config.yaml
n_layer: 8
d_expert: 32
normalize_top_k: true
n_groups: 8
groups_per_token: 2
init_std_router: 0.0304
lr_router: 0.000439
norm: "rmsnorm"
norm_eps: 1e-05
rope_base: 10000.0
init_std_qkv: 0.0419
lr_head: 0.00822
grad_clip: 0.5
warmup_steps: 200
Below are experts of layer 2 (counted from 0) of a mixture-of-experts language model. Rows are named router (the router's row for the expert), gate (a neuron's input weights, with its number), up (a neuron's input weights, with its number), down (a neuron's output weights, with its number) and show model dimensions 64-127. Each number is 500 + 40 x the weight over its row's rms, rounded and kept within 0 to 999. Numbers have three digits each.
After each expert's rows: "raises" lists some tokens whose logits its average output raises strongly, later layers aside. This comes from a sample of Wikipedia text that the model never trained on.

# expert 42
router:494450514508480551507552498435459477457509500478544512551526464521482520539449517481488500443492477582555487518530542471524539535557466570526489496547458534551473518537484538492435560524484499
gate0:491548511513506518484569526479551504452468535483455567520510443532494532482472488436491499451481539460543540589431500461522498413582513542489462495545505392534521452468495491519475515436538543
up0:487427528458557519519450465415446505454496595499557478489487503512502495580444518495419488500582534472491471499598418538508492524586519496535493443480505533451446442470539491469516481532501491
down0:549502463475557474481482508544483473457501525451468539470484462516491521445473481501519454522502461507528481562513510522457501555519530437453439563479467529535503465530488504539531564533472480
gate1:571468450486520444435544503437591446464473464517587496449430535538480510515455533488453512535513511457438457545458523533463475507517469466478418478512475473499579483603484400533487459472491539
up1:494530495522521495514492484460500456495471502469427538499521505490501570522463435498519442559517519533534536539463505427446552501514527479460521399458469549491529505492408491506567561553501544
down1:428506466529571473554546550502559484467499444533548535504526539462462459526483549484507464567508507555571427548447439483515491526460548512487492521495545536492524566500511470474509488484467498
gate2:515437528458523476477468560472467503507452475531536527468572537586523551519482527483434561457540491531458517522500540467524509424497507479524493526474502458460558520476531501524519478532486430
up2:644516476457547534509504443528567564534557541449444511459502525443459475495509552520509500504446559576503550532490424449426440510547490538553509533493518551444516537414489501498533505543479532
down2:461522541582551468580477492502463507550533522477492539495498516551502545508476502555566542483453481507579530528539476541532454523489428511436418639523482541513421494540528498501469489581529560
gate3:501567484442503523507448531488564458476497475520458562523491505508504502497526466493557487460537517488459429535507514549502522419437474457460460491528582494436529498485455506540525537519502504
up3:509518527442505520515522501537562519487426479491429500418571480475464504544477564545508471503541492481575436506547502533515607581569486519557488555518453445433509531545496495477475522517509498
down3:537492527514495474398541459506513507477505520503561438530465571446517456411551515492449533492487493517492522547491439492470481487545545448514483492505443464447502478477449563539466514488533487
gate4:539556516573526491499510526536550555432503486544431543475541461501493474557510488516475529515468549535556477496478458502564397502544498571478481546537555487575576552496536485496512501517512494
up4:484485546419532442529581446463473512501456455521530510528506454497453482492537537451549503562429487548562516444498468473440509511476523542412495506546434524515498529541525505477484479519527451
down4:542555537577511539511513438432445524475483511455501503453519519457495507504521451538514480528485498478440473470551408545472473527480468544512454505475478557494488506505495482521482524506474515
gate5:504471580511476492509480527464543596456467505537494545470505498551571492525457543531526477515421574493550504531423475461534576589507503517481542476452453557543465489516510612520540490489494508
up5:422447505502521449453556503559509579508551527524504540485470494561531612472487533463438575481486510404537499471466473514449539522494549520484505458532574511479521494566465464461429507499453508
down5:455549472477471515458526462543557558508526485459430560510552500470563488475493553498545445502497431500492507515489591552516535462509421511510432509522502521475503434535443410493406497513448548
gate6:530448513557497441489541547490521458517480482523538522531546510447468568511537372462550481463554486523515444492488529554540531548573474479526470513511373514542478527515517546448437470524496418
up6:512541499447520416413473460547501493548508492489567426560463513563418568477503556486566541479483523456530433491443520468551552445530508492477448487453496475559468505515477507576499526469463576
down6:483515444430511485516449508447523514539465448492464572474572467541536444521506524445522498576476451508522462505471508460560429474570502452486525543533509503515508491554498513459502474467478502
gate7:507436588450491515535567505465451472520529473513482493453529454517534472431509484516447483484541537438522558587489527466508481552423459461487506460517571519484475436551545495468518435516515506
up7:632534524475486597520475531522536527453512525549453515508476496503541475475477564420511462543520523535516472496478520483503485544521548493472498506497460453556519518557488494493546464577488459
down7:459517502478476511477468469467502500479533550537540551489520522517493505513494467503519550412544521403466446477470478485502485569565509468534517521438520558591440490466420515468466520496503504
raises: "worth", "shire", "km"

# expert 122
router:560499470415494529545469543505495460475501545511488459481461496482515494475574478517504473529541401477525550465466486457477515510522555479510502392549464501519470435525436572537458553552449477
gate0:535521472509531490547483530500461529487494453527526475434467469434520526502614454562578453529427487499519517499433479475465492545457493491428441530517492434488541492456451466464568439573470428
up0:495475527516549544460515456518489433447531506551449474479483532452553466499506515543461559499486453548481512508565496525462546418515525543427502454424501536509437424479593472534474505483584500
down0:433548516436448467531559474474501510520456550485484533487478504393420504583470467502437449493520482480531473490511506512504551540466460468539488435467514586420502485527507514548496474436473534
gate1:590543544515470480523389493530505521481496455510504519434509445457462467523470391459553542516449478457512494481501464502550541493485490496440529500477453472443446493513471516539541469486513529
up1:539496512447552514447508497587515589460513554497519442497531537496554464504521499460419493480543507509475458520522536499480514532449509488542540456462465521525496503492437449389463509460509594
down1:479483423506492506463442415434549528545477561512534468398455484572497475540483518541506489471454464429512511563507419510528515521438569547507554533469483477508539525502510511449479474540402423
gate2:468528527474468536543471447474541439388512485555551452519489539484537577426483529487502480540529520570503559541529545452525526512495460588452492434564538498451568445442436502500512464536462473
up2:523494519576505501519492494488516528453517524484487412445473501451474395596488464485495547508394521522552545400527547502461485488472466487441513547524547540472548540562531472548544517504513498
down2:517486456552446469466475458441536498469462559512469494508500498562479472528487543473526508487527469441497545531473414532555541499530481468448418582497515506473491493549572526510407512503571456
gate3:502437505530575438525479515505584540412453462498475509492488478442560441478537472533563462547489507467517492504469542462467488522498470549484518438510530517541524497458574499528527459537501507
up3:488484569487465533497482459515462430520526504450529497456489511447446474478477457504522461467456547474479504485517503503522440506489463549471455513573455466485527571474449504529476605524550467
down3:511433434494511436429516474508510489418501506471485562434462548515474459441517518479514515524428429504495545531504501500468489504536531546501508536471568551469483463499461529525456460592471500
gate4:492463499462537507457431541428493574520457459551354436538506445479526485507533468470406478543506469453530461494490551497484497506511468509470509481484516533488584482442470472472567489542495441
up4:574499526538551444484547489507574495498507448496424469520463491463492445452472503493469493473431463459459546496556487491575521435496530426478462453503456454489508555505506500471515533508463523
down4:467495502481527528575438536571498541484527503406493508459496524464445574535445501557474559491514384525539532533430588515574476491472439574478548481531520534394553458519470499438470460523551530
gate5:500537505505580498560522516567491507506532459519465459500526454552589591458561429472481521564515446472447580536455555375471540495489453566516539563546514541551495513486508586523488493540520458
up5:469496497456390568480444431522466518608533627472443446446517513524536462521494474567481468451429499480446543563469488520483534444560501461453480455498486512470494458471464485458523550469506414
down5:471532424512564489427537498498527522510528441576493549473520451402524496437415482524504560483489541484482436524566495499491512537454470496548450540514467557482479545461574476584471567506464422
gate6:524469569483463447534464555521449501540573514534557480461556524537519491506527462482522484412479451423539496528481514551471502543548543510511515499523567448498490488489461509555410499499475516
up6:477503512510561458494431496389499497475541522502517507518502452476546489507538490560512495483489549501548484535509527433505483542477526479464483472509465490454451471482535508509495540516472411
down6:479456483431531528535562472564529572425499511488532505488474486462520579544447492512571493489532505523540456484481457489525522470537436500586511490527486490484465552498526519487487451516498573
gate7:561566520451477460504496560452537501560468508466528462477498516498442537479488542536519507408485475554542512541493467474449541470544479462529452483488549516429459436446485493475481542512522479
up7:564506490461458461437491486504513553457485513511543511487563490568500463501474482519471547487563493499497451566475492522481458548498528554531530554503546524480478501572570507569445475524500522
down7:491469455527499499563447472492482492447469499532424516382487536425558479455509510554431531490420489517562556566443465451521442500451419531506464477462535534480484472455459508548530584465421444
raises: "vent", "ex", " Coordinates", "y", "e"

# expert 29
router:573472503523472508473484502423527437530538485490479566526528518450500474454523557481449486488539489562473528484471512430455498523466464465511518532447559481524472543511452567528468543558488434
gate0:540555486484494554498488450483547484479514606556497472495484495513468476535489472518567520469531488492501508538454506493541415539486478462475487489448499516424450543502520517501443465566468482
up0:477565463455456504484496518528515521445489513486513502506435467415410455430556492516510495549479473481541518504454596487580511528448420489520486489558508494420463498527515540441463518481488501
down0:546492490552465491577517484488445472478518540493456485493550520396607519507418519561536468474478524450523517454522584600467424444476534509501479556503474462492480439484476522491469544506495581
gate1:517499566598460486510532455518501517503451485543499536486502510436488479563469458503395434494471485566480493492451470455393486513479471465534452544496442553460502509491512524449481564505551486
up1:572534494512533467496440505512522466533498561512509510519527497527452470438416500512526524538559527455498491516505484565447527429425528501440466552428560479502476412517492485526453469556476490
down1:560517520435534498460516494428471632447552418457518442458521483584497422515478522428471489551491457483542476514564561507496482460536502544517452543568571485477547489501504477575525473432405530
gate2:517598479494519501440446455514575526452417439544567473562518488504441445480489474423460495534503470470464510580541541398483491466481430460512519543495479516467473503547518388460453485514467533
up2:491556524405533471491497485485513441443516525511549565488523532522559576493506532471522540565474454501520479418510528471493503516509465533505477469476501455500527478526541556511446463527517537
down2:511536446541567474537479486564473513536501524609445529529454529517501518517557538445534560516456442499432557546504481491499576452598513480403437531444500535530453513477462487481467484546430522
gate3:486496513457529530456470592471507540545490540483502447476547489518584510513504510429564557580571537453522491440469495501502447481484422433468518497558563526569517485424451528506510484563480458
up3:426580452463515486456484502556527500521572574493429526483500523545468484452458536481590479549514440432426473502492449420560502494548484551434498447552479563505486407501506493467442524494471539
down3:459488454492444512514471543515521551438456474395532558463529500446577574457509457569515402521459498473533480484536522517525465552463539445542467534493522528531455576555500454509570494505562486
gate4:485451467521556501503521462515572493508550512484505545517450490501492593528484463432527501462511486477579532533463502476467523466552489502488441507478543524566537521493569504487454516411477460
up4:507465530460525482525520600517455540452461535419488520472590541441471509431487509510530502562483487437502528481525495465497522547485471496499572505496482556537518440512507495493506515496496437
down4:534546569507438487439531512505492457436469514492454526527535509445493451513558513554462481541565487498556469558477458495421499478537481518538554482533479532496502548457508530489520455485488420
gate5:452536447489490500492536450497500471501475454515464535469462505527492508580460450410478469503546480532481514525446494469521446517460449500522517494399601503516479502512522504600486499515478478
up5:523519524530484479538496512449528589439470531480433517528475499461406458537533552432539497530534444540493468501577453534494490511503592480507443433476523513457467480491478466541564459537523494
down5:544524487566464447498608539522527520501551454483526499538511513476513494545466489507512499451475527502486486549477511517516457587596501553443530449491506479540507512439473530519432492528559479
gate6:478496528496498543517471504514519561469550495519510538380455509569559521546536513462441513526535478468445469472516473534445494531520487554433539533478573465506544440456448438453488467492467550
up6:534513548452520581498513492521557520520506529479528510479460530502540466419580511524451560513582456432488411587517569510484458517429514564524499449499506476475433559528558523511452490481499476
down6:445513490447538524544408514546503549447542551555461470529487483469443482499504492525531484532468461553491500544571496556512556535537467495538496508632500473491409518430508447473484558517373556
gate7:488467515467499498474490535566467484470491541441559528515398491467478542481464407514505454507482519576500501479466497515448499541503466534518491454488484507540474530502429547450558449425437452
up7:508455548495429435526494466490451489505511487460502490469526513472485489499524433487603440510575562598523434444466497520427494545529482416470490506503489486499492551502516543528540516497582455
down7:482508470574478441411489478541550425564493481493477545492532521518510483573456551432515482467520547480515528526515501511516532476554495549505447469427489514474495443519490569510513510577568507
raises: " until", " throughout", " when", "\n\n", " in", " between"

# expert 59
router:529480447563489516494387547558546557442523545407554512534469509425451452495441465467441544529522467528474440492537455486529405521548519549492497542525512473586422490513477491454519521494491553
gate0:471497518465488554574553525508508540522516531504441501533461540463488452526473478512527470494473471632460476465457487530501464518452456556556473502426473459537440485466507408503521436504502509
up0:439517434555471531476498502456450515558484545456488464499453467495448477425569478499553485459486514521516481436497529474513466539589490491487535463507477595512474562496552463491500417561490496
down0:482475580486524514451513487489514521515506530540534514577470512490444566522508464552478537530427537584489465495506505525520496525527453430452474507441473448511544549490532522450504501494468549
gate1:412482534482562520481536484555496483598437472502489469499539492451505512464514437446485558509515500464461424436510500463536508513394513484461474463540495480433472561502455455534545545471537500
up1:511495457508563480543450532477499518530491432506522486512498480504487475487444517526453493516530485508458577519487458434499562472483517535493519531503480447438557468467494526557494452526431477
down1:527454497448517488523531551550499534524499502475463550494555463471468442571439539411554493534509564482461471463560472555503477536435475504548502478530542506489486534527455468487417552418472462
gate2:577495621517462435552499465492559526511479528572534525450459434510398490473493478534518538592489533533455467507567546482548472531598451501439434504559487504492497510411480501517498476468526530
up2:526564524568459485528462512544565442480527492515468461507448467461435491499524522505535508471471517501474593531454571438456513481512448511453504486524532431465509496416552525529524569475395469
down2:514508471462541553556534385508554541506423479484498613565500446558521518473525559409573521532500515439458554536489488479553539513537516473563475507473518494443486503543507497529468508434511529
gate3:517515547511517553400436489491423635394411527493458549514499524456493507500482520446521497511484526461592474500516511535480483547517521446471502547470542517525484481510463493554543516453533482
up3:461446559507513467567498527472521539417474454580578467521506508503547536521503469487518470547433470595461561475486469476587477474541548533545469494482515551445498478539481541494481527437511565
down3:519476452466527590532442410499521519432448562465529502522534544475485471471531543421513548465508546491506568544457482486509464528476456428493519520484451427444493456528514524511433530564475548
gate4:485439482539516549527535518514519567462459512494554529545459460487545567491507499508556510484474525504500513425486554441445433536501495442488545450539470564492449474424518514519567516559457490
up4:537476542482559601471514475480504473463512526523491470484402494494491495492454513499490441421434485541488431534501504552465526490521436490552445591438500499461546471480454478442521500485464525
down4:588439498505508516524494508570512484544490531469525521431435448471523538508540471493479451482471474505554496486505513542517529456546433480544493518364473534501486553488442463463543457507541483
gate5:493514569547541505541486553496566623485475519452510514509523546493557445523489481529482549406587488465452508529494499524481461442484407531526474458476501506505487473424467491468499465435412499
up5:549560556447477583474466480551573516533466477487507470514447454480501474482506493540574549442465460455503578521549531426504504527423519485474449503512540440535480464516534424502518432535472535
down5:526548479465524411484495514441482522549466595433467536498471530491519453480550483477527526550538464446476506482394485494428526496504513439552425497532533508468489549488484520484412469521556523
gate6:502557560550500542526452481521505522465551502540545554571456440520472508457473476479511427492444550526504508475532521532454507446561484520444479481512436508511513498455528478492508484533488563
up6:477533441528471552473543525474441459554470511535479462511533579508453542464500504521528516546465400501511537486442511379528525524505475617461512449487534471489621523528507509511450467483500541
down6:466494553515566524432500591461489468468452477497476510458558532495513498518481569488441458432478515552500501461567484482482420462482478469473445481450527444523527589491530560499548499437556500
gate7:539450463467563570491490504494563496508500462451533494501476539537486541444532420562560509505507534514541385475518444511493475458518447447510469475483478464526490543460497463477469459511477509
up7:494458482501494582534450407488521394469535484441527470499551499556513434501454526462547508464468493472465419477477484610537451511478519566506454419509493485433493498508494496463500453478504500
down7:486481493484448458480527538520564471501517437546508531496484446541484466527492522430526565545498508446485485480491604522481484452492505509466445542471443493563478481457447591525517460569496428
raises: " is", " to", ".,", ",", " currently"

# expert 88
router:483456460584445482545545560522532470516515530494500552470548510479494506509491503451529500564562445498603462473489562527558455509431456493469576400496525463519516411508527523527534479497471550
gate0:534548388519553457506440442463560498556506494457512462491513514496461574587518459501497532510479555484442517528595397501437549484518465535498551451500547482491455470533580507468517499558492573
up0:509492526506465553573512515530441443536524505534520477495571501540511405520406546532447484497433548483496494466452496562505480511431445507490524504466455519450524543527485536524499454470557496
down0:465498464518494462520468586591459498478469454538449492460473502434525489426451468549457449497489507457487501516496509513550624464515537560544461434479516598534447550558530447491494444476556471
gate1:482472471473547468510510531438484441519495489499533488503530461498466514473546484488497518549480515521567490461435551467527522505566515540484523594493425502531483516564528594418535473336440482
up1:529527543529539531473505569551513534480453436575492487448497506435502488448455554511498448508454439459573511527526505505401468505558514524487457507424527558465501424569511501524457486560422533
down1:541413566537452462524452487536479500509480533464478454442483503416532562419506528515466511527423482468440479483495464502484512464506557460560469554394435553460576495519538477447474490551527475
gate2:556487480512503491451460494501468566540506485495427476524557440450459506475485513501504581474480526456523445542535502447496488528451482476503579487500512476534421554558552509604484563451463538
up2:498499552430476464465523523569492561514481410504530477469508475509453527515559519509496540515517526432487458463429434501571506534447519476507495406436498502447485542505538492487504422463415505
down2:528520514625506495482528473465527472513492460416494478511463516430430476470508581524457449447543421463473524482506476516472515543559514519471587504479508492462447419465474488462531474470487467
gate3:491512518508544510514492498527534479551521470472499460545434513463536504518416516471535478476440456526507546481485438582399491532556507499475516470542522517542495497506497474458468516471529486
up3:496551510533524546516479547547459487501511483469461455440522477475526426488486467492499497385449520511508529527476500465515414520520564508478477517565565442528418496449496528500433471623519527
down3:519531560532613475546418532542473413499494453469453540553457535429461437551554449465478530474508563497561493498451448556417466507496542463522436504429571405526438508546516497472449489465450453
gate4:482529520536501439445456453476462494480528505398539534399501485562559489519485539474469537406495561484545565457473429485431484464464528514490588496526457508481499480513514445476435433505538424
up4:545537456509542527481521521515474576464459494571437586548521530438495463463398511486480530478546531495551560517586472557534589478522474429484509468495547490476488456561472522513516477590608487
down4:487488422491513467446468537514508536597522536511514451491533506589406491448543542497529412484451471470457467515485538455541457445514474488496568492483566465452509481492493553495555481485547531
gate5:517491528525500453433474453570496474516418494452429565510534464513507535502434492443464521504462477499432496466560482447435485484543545514454502484446487489493537384508535527543495542503491531
up5:575486483582490435515485519478472496556476477501525458486437455558420519455503550479494510488603553439515466529516527556507444401536517496423470508561559424566479561473510525595539505509508410
down5:528437471502564488508551464516463489466533537565529466589524473499508417473439473489502550483484499499490539438499458571487410518547465580453447457459517497473472426530491497503430476458479466
gate6:488500483460420509543532494477514533462538558491466478494544448491521491479546496434536478509476509581458485572538550504433478527425532552518554570511597527509464500560494467498491431534519512
up6:551473448519505490513493477528583516578482510495458531457523409513496408516426469555510521463561545558470428465558494510472570529459529427524530568531516451557535458444436501529494542537461520
down6:444511637541485453521514457471565499429494472454486556562487463506574527592473475541545547540472539505477436514499398509424511525503499450462443518530518504485496550494537474552508430462519431
gate7:463536486497471548460484532514468474451456509533520501487437561492499458548507552525511456573523554433503502441526526532484532471532417489589493515494529548505469467513533513450585526542546498
up7:430505444511463575572512467534471464413407460534532462489528545523498489529501588469500561524430592454467532536562524472559495544478464514539457506566516490438537541499538501502577563518438484
down7:488532540478559544448512490439517564490481535491520488575481516569467510537554465424531513522509446518489516506427482469499533477588505542524508495552460477493424504499515488499559522544483499
raises: " the", " this", " these"

# expert 30
router:585439467475503553480468441498502511523505521405529508501503575488448487561512463449535525544533480483520544437464457437403512447438486422510534569449566467490429482501516561493503535525518494
gate0:547512461475560446521466586473459500525409499427490551530458518491513582480495502605487564537530498510515466492493474535461428495517516546528514547505462521552509469481514465514515500387562495
up0:514516494422523464499561534545462587442483540460462489477507506474425478500445490480503483478501454460507530481604530552511442480568502556543449480520558474489432485550548523524505492505479494
down0:418509494563469464499482514521527394518500543527468488501523542549522495511550454558461479516450487500569480589482547497518479541543486502525527469511448503430581515407514565553459518507564551
gate1:450525592553499505485489462407435485482575478507526451499515502446479422483439477466521536521519406454555503509468527473498464595532548470466489536474478482509476537538482507467504557481463407
up1:513509505509476514423494564479449470518533526503559532506517518522539479485512497465467565476548508424475563615539450550536513490520549553514392523491526509607461488536522550441491491430534533
down1:494467515497491434445579439470481570485515519532492485530535486531539465521466488433481516573481434453498477556530436574521522494490478526531518478552463603529494451521434543461500484433467527
gate2:537493584577495478437460499541509494554568432451532495482492564568475482549524391453545466500552538528475473470500535511535499465502507522527524490433527563499452438480499440482417444471435495
up2:455470523490517518494458509503471565491551503483541440528512446486441496493549519511587549562525509480514487518559551520456470463551572523510521525461495548514499451568427494504493506490563488
down2:527443490511491558525469571530514481454415487483460401545538493499440463526490506461482467460433525507472446464401462491492487477491513423500480479419450543501533497521482449556527472519521454
gate3:498449520535516503430558500465543467454495496496498495478513534498487497488517463410589477457547501491461575512556474484474416513506499536550501507432477460491499532497470504513518493502429430
up3:503441503534519570478418549492464511503384495409441425516513417454447504513567464521504526426486510508488458491465402501466551443494462530514537444511443424476457470509501486527483552477546580
down3:482498491478438488435566523500499503485487460506549463553480529543545457490431506510543537517525459417529470543537511524448522530548469533460487463563525480531604471480478508554503478508569512
gate4:526465529411526544548558492403481517586573489482486453518545486501534474470412462499464428488497488447529497504488567536499481480518466513436479540552504472463553581506464467524500449503550523
up4:467498498472510496556502563503486448528508549475482538491517559517521495573539586491535438502434543441434475521483482564507564569507497551534454438501412478481520513538490480510465526509561539
down4:536491459477429549455465457418496476532477535518420535502582498562541459451554445481447496577466461515464516532501565484425534490490512500428505507488510495493499466497478440543481478531483480
gate5:570503486495457558514500538422490473501512443429521469476477431561588485542478449477589525490536495459453492477426525445566483451497528476510491505498477451399523470491435517514437556472467509
up5:456519488472456485512568446511460516490494546464434527439540461493486578515514492474469529496530506507564536490443497542511512499526511495461456491514534515435516494503513487441454492556519502
down5:497465498502480507561526447508506451560522524476516512492513476537457428514595456477486515465504532506536512545475494532512520442559486491493535451542525476514529522471528523492486509611465494
gate6:535620482553511486525477503515473500465514500585570463584479436426469518496503454490455437377513471578551528499482554485468490488458441401504442503490483482477467509479482475514510537467494510
up6:441448511574499497436529458482510519485463432443464510484492495439547450447496496508457491463496478516461493425504411454511516506508497422465549508574400500525521480397470506481435461476528495
down6:486516510497532531532583503549536521545416548452474535469488529511423480542550475468488544525476505483465553503444454484530586474515446479486493461507506510497503476485514465546525509444544524
gate7:514519501454493497516557488462517451431573507429567481531534499477496450447522484562529508470536442515493531516520512487538473534453464494469486527498410476529531529485541515454448431453469439
up7:524525468444468443446449487472462552495530542485483479497576474496536444461500517528513586453527442388510514488533441541407492460532548538548529520521457521507432539482443517519538465456544538
down7:529497468534523488511500609496490501497504476538513520508544435448509456495502570532490458479510466511493486406541465454464459605482458530533556527588413526501508564485499587495517496447513455
raises: " this", " these", " what", " their", " each", " how"

# expert 3
router:500468450423550490496513516507552464567490528565512454505449533550579570528513537530499457480446532440502450465494472523499521578483517432508507510496547494553472538474610469486531522440560517
gate0:503545500520535529437520478479415502521433515464482440484471496513556426401450538535441528444460498465417541451473481539451562514470492496468479500421448470526515493445494490503493489453442453
up0:438451467597582430476553496484512450566472514458552526552496429471476443504418486460470495507539501439510491571511527507481490458433477530521540487488468501459436476460592532576562495487506500
down0:521415480518523453483509476543541462542442517565531525521524469492553503503501534429491476476434530470527504535523513480605502529491553535499440488513557502473475474533562493428492497536584515
gate1:502524498494490477507467506500441501507530541473506521466475486542546540515462536510528464563515454454462487524526538467507455502552417487463530499540430585435488539487503500533550494509562505
up1:547499469455488468457467539529527530479563515443524571537525493449532478465491478510492474472432517510494492520517481552462517500546524491521550493531421490480506527523496538457462518488536480
down1:433453450492514519539540430510529459566546434564469561494502508504518476433471473449589546458423495472449471445459546538560513453522507473492422519474519452512466535541556557504540489492484482
gate2:478487443521469495496557499465513478510448481464475574579523535529547523527517517442508549467505485438512507522493504500521455459569540490488487566580521523514468529445526471462480443508462539
up2:511545560505530551525535411458529459516541439528473419552489491526572567473468539518514503503455488571438485545488529515458477493564530430481472499462495445537499481428408481443556550502509505
down2:477433463508484527469506443440519508542555480485464550486531466540562528488551472551495492479470502460479479498483513452527536509446479477453526504545498516555601478525475514473547447505462483
gate3:548514505498501519578514530433450438508452452596449492465534529507505546545451570469515493530552486522507503450490504467535523522503491470463535553453483525482558466497559498486567504452495525
up3:487499543474493543487482446534470487509564512501484525448582495451476495559492540496534575500539460553593502478538506504471533572448476463511473500436542495459577505514480485506483512493448616
down3:510465563578502510513507494431525505483532461496494520487507565513511540445422557497522437519529468461485503521496485526503512487497490527498590504625469529500513462477479536484462471458525474
gate4:460525542496575467460512523487516560488526522445486552528543594545417514497518510488546532467506509519517505443515503526498491505533553495550479511477531494498570468489563497520478472458517481
up4:498533498497539483520542447434545436478445474585482579538476482522558488564520506583465464503545480491460489445487545555527466503480528516543426545577458518561531493495553510503543464502558503
down4:523480600460524534551466474465515563478475489481553513572485457574533478498504523584483496451498471566452488530508464582513474422408473470521475413512488433538477570482488478477496422458532561
gate5:480517500485466542530376550518590507489482521504426516511555510493563449488510478519515558559512538504582525520462527429532518528540485438530385450482567528520526467468570476514462486492435488
up5:480410548506556486473500496531477477450568488547591491462461574521521455416469530512504486423484491555511508511536545554518509429535522504431520535493510437495450496482473539512541508425498521
down5:520492463576446475536511550486456496451475582458520475487457492480511470513454508460462562490514529558530469539441523489532521565442527474490496581477521508439436566533479548474445490523537542
gate6:492546470561518421522456520516508509519411468531482457534503448478542546460440542536465478545520510438558521471522526531491523516559522462447486445518407583514495495542552461511497418531527518
up6:528473425518440502499501531542469576483509466523544504444563474405516491501524494525525472484533625593486560494477471429494472476460496462489480499440554537498520524458474537463549504481461475
down6:462574497567572529529523524510504510453497510463504559488491435458446471525468514566519573507554517555537523490459498553537460446511525491543524573572471539435508494466500479500528515482460556
gate7:467533450503507455468474504489408545521542444536483497456457519546534553500478486472549349492545524517499577552479465475487469517497471472547493525513461465476549433536490430542506526462485513
up7:543577459472472549503519522443534520568471487561517455542486535564505514504487452462500484480478482537574568477488555480507511577499469497494474481602504515467470549486453522519493501495551516
down7:498592595482523450527584492485556448451489528545509487518492467425499504494507492427451604513517539523520453490475523476544444500491571511575451466503477511475485538469466529513564525435508455
raises: " did", " killed", " didn", " disapp", " does", " had"

# expert 45
router:584515511448519561522519462527492522491562463531539480458499510542533463435476536525459455557532438485517534502498514500489497527544488495559549536525445567543471473508537514539574533585533450
gate0:431441507476544485500492532511594567491437531542461525488465432519548528562590474462480510440442464479558516469464509562457521598502463464517443530449464481448500477491506488505521551524443487
up0:452494518503486567502482548430550514503424536524481480507473479516512462473464488557544506500476476494485499505507512499500492445445538490518514500557545514490422556578502507475507510542514462
down0:500502448534442455559453495406548517516479440491466530518575469527487473415450515508511501498558483471514487527509538492477491493518486534541523467455438541492518539531555454491477518546544503
gate1:517551460449510531506486506506502487518450503488421505581481551481494436480507449430479533521509438429558442517479486517488498570445445511464498536459470458557428490441492593509486486556512421
up1:458522525541500426485459528474506531473453498426486379462465535566494464514479481516483468489481559541503568414460497502517525487479451506559530471484473557432463532487522538507503511488592509
down1:551530475455475515428563481536463491509493498508519509527512538496556535487534479483527535486567551519522498501362507568525612506444532497466511474504459472517539541486534521457503527507544518
gate2:539527510480537479577553509478474562481526475530515508434567498492498521475518466570496514538560489509484503446474564529488526506480408483516494469539551518430459534443455540498480459498448411
up2:476484526497480473452492511475431504478452456500435452493478526476427522480538436581482529519469520541430523506509455469509521479468497408460468530496494608418458500430490470527511497477481436
down2:525526482487504418540467488437416529605473503478535466521534486475500517531520512520462490520485492449510491478448453454441569511490518535521546513558545453455511466490497548423540466512457438
gate3:510543495498498521492426466521480481472467524513483486482516506482560586467569462513480476442454526474535464506519525425450488529599496531468463466457537517513412525524548524481476464486592541
up3:499428475468542574534473528500466462526467529527470439523467529480557498506414554458494545479428569517469501508520485536491468500558565467524452453531483491479557433534528479420435502514537488
down3:512519466511482507569492490499566462522495522476499577446460500555487430485481473458477540527548543525481543573574497447512514533551421525485487458497514552451500567509562548536516479529523485
gate4:609413458614506422517523498490483559482482532487482514479526446567526494494480427521434483526514519480527438527458525498542452515480509529484524447467492506488479465465477514469488486521443506
up4:505503481508542522496469496550540486426475502445513429525459528573457460547472484453513465471486514490433473511495525433508486505607526523515477495473465500576575470468499484523429572456483481
down4:541487424526517484543554446418527529524459457586515516411529566501519432560470535499486501460401492519429516538509494548513552466488462562506461530510533585530478558435395497489474522450486555
gate5:511491477440522465529507483545488516426478524491482553469506523497483522464450465541633464454454480454440443408479440508455487526463547498542529530454442491489524529401476542471474456575514541
up5:482489530450482452532442481498468471521539458530477530493496541503461461512517508473530456547524585495537508510461458517517557497525513522568504473479513474564510551545487478493470497416531577
down5:483476422498467529535457398454471573541543540446407549551524471532524505553523534478574523565546518520478467461528476464538465482522497403502503525533488500571475500524573513558437525507514474
gate6:553520541547546520588539528487488504521493451463459518509474543527386467549447496474563536585455489459580517502530488467533558429564440483511503557460466519509566492456486417579484544553476411
up6:502510523543495488468421538561495536470475480476461550517507455450529511550490465424552503507472492538463462453562515458535397531444495472562559470526408536501523424526516493517511468533531476
down6:492494447507549539536470525468562413471446448487451476480432505474546450563526558522544456472502468481476514523529471573461524462432542473512464480489531520497555512496595511547503457524514512
gate7:504504557437492519493441594447496497499478502463450404500422499485481485500514484536497420531501466423451550587453480457571478505499514528516529478517547437513457478449479433491516499508497447
up7:564478541427492545524519573515455525534506581561513485466472495502523486502486459478483482480533544518494506492549497572416475496548439483439489491468510463485496484545497532484572514472495506
down7:481604457512556506545474472443527510526496537585463495492480552536562516482514541496488556546539497540553574546489461433535537493540513594424490438430502537464455521441534475540468497498539414
raises: "lands", "le", "les", "ley", "land", "ings"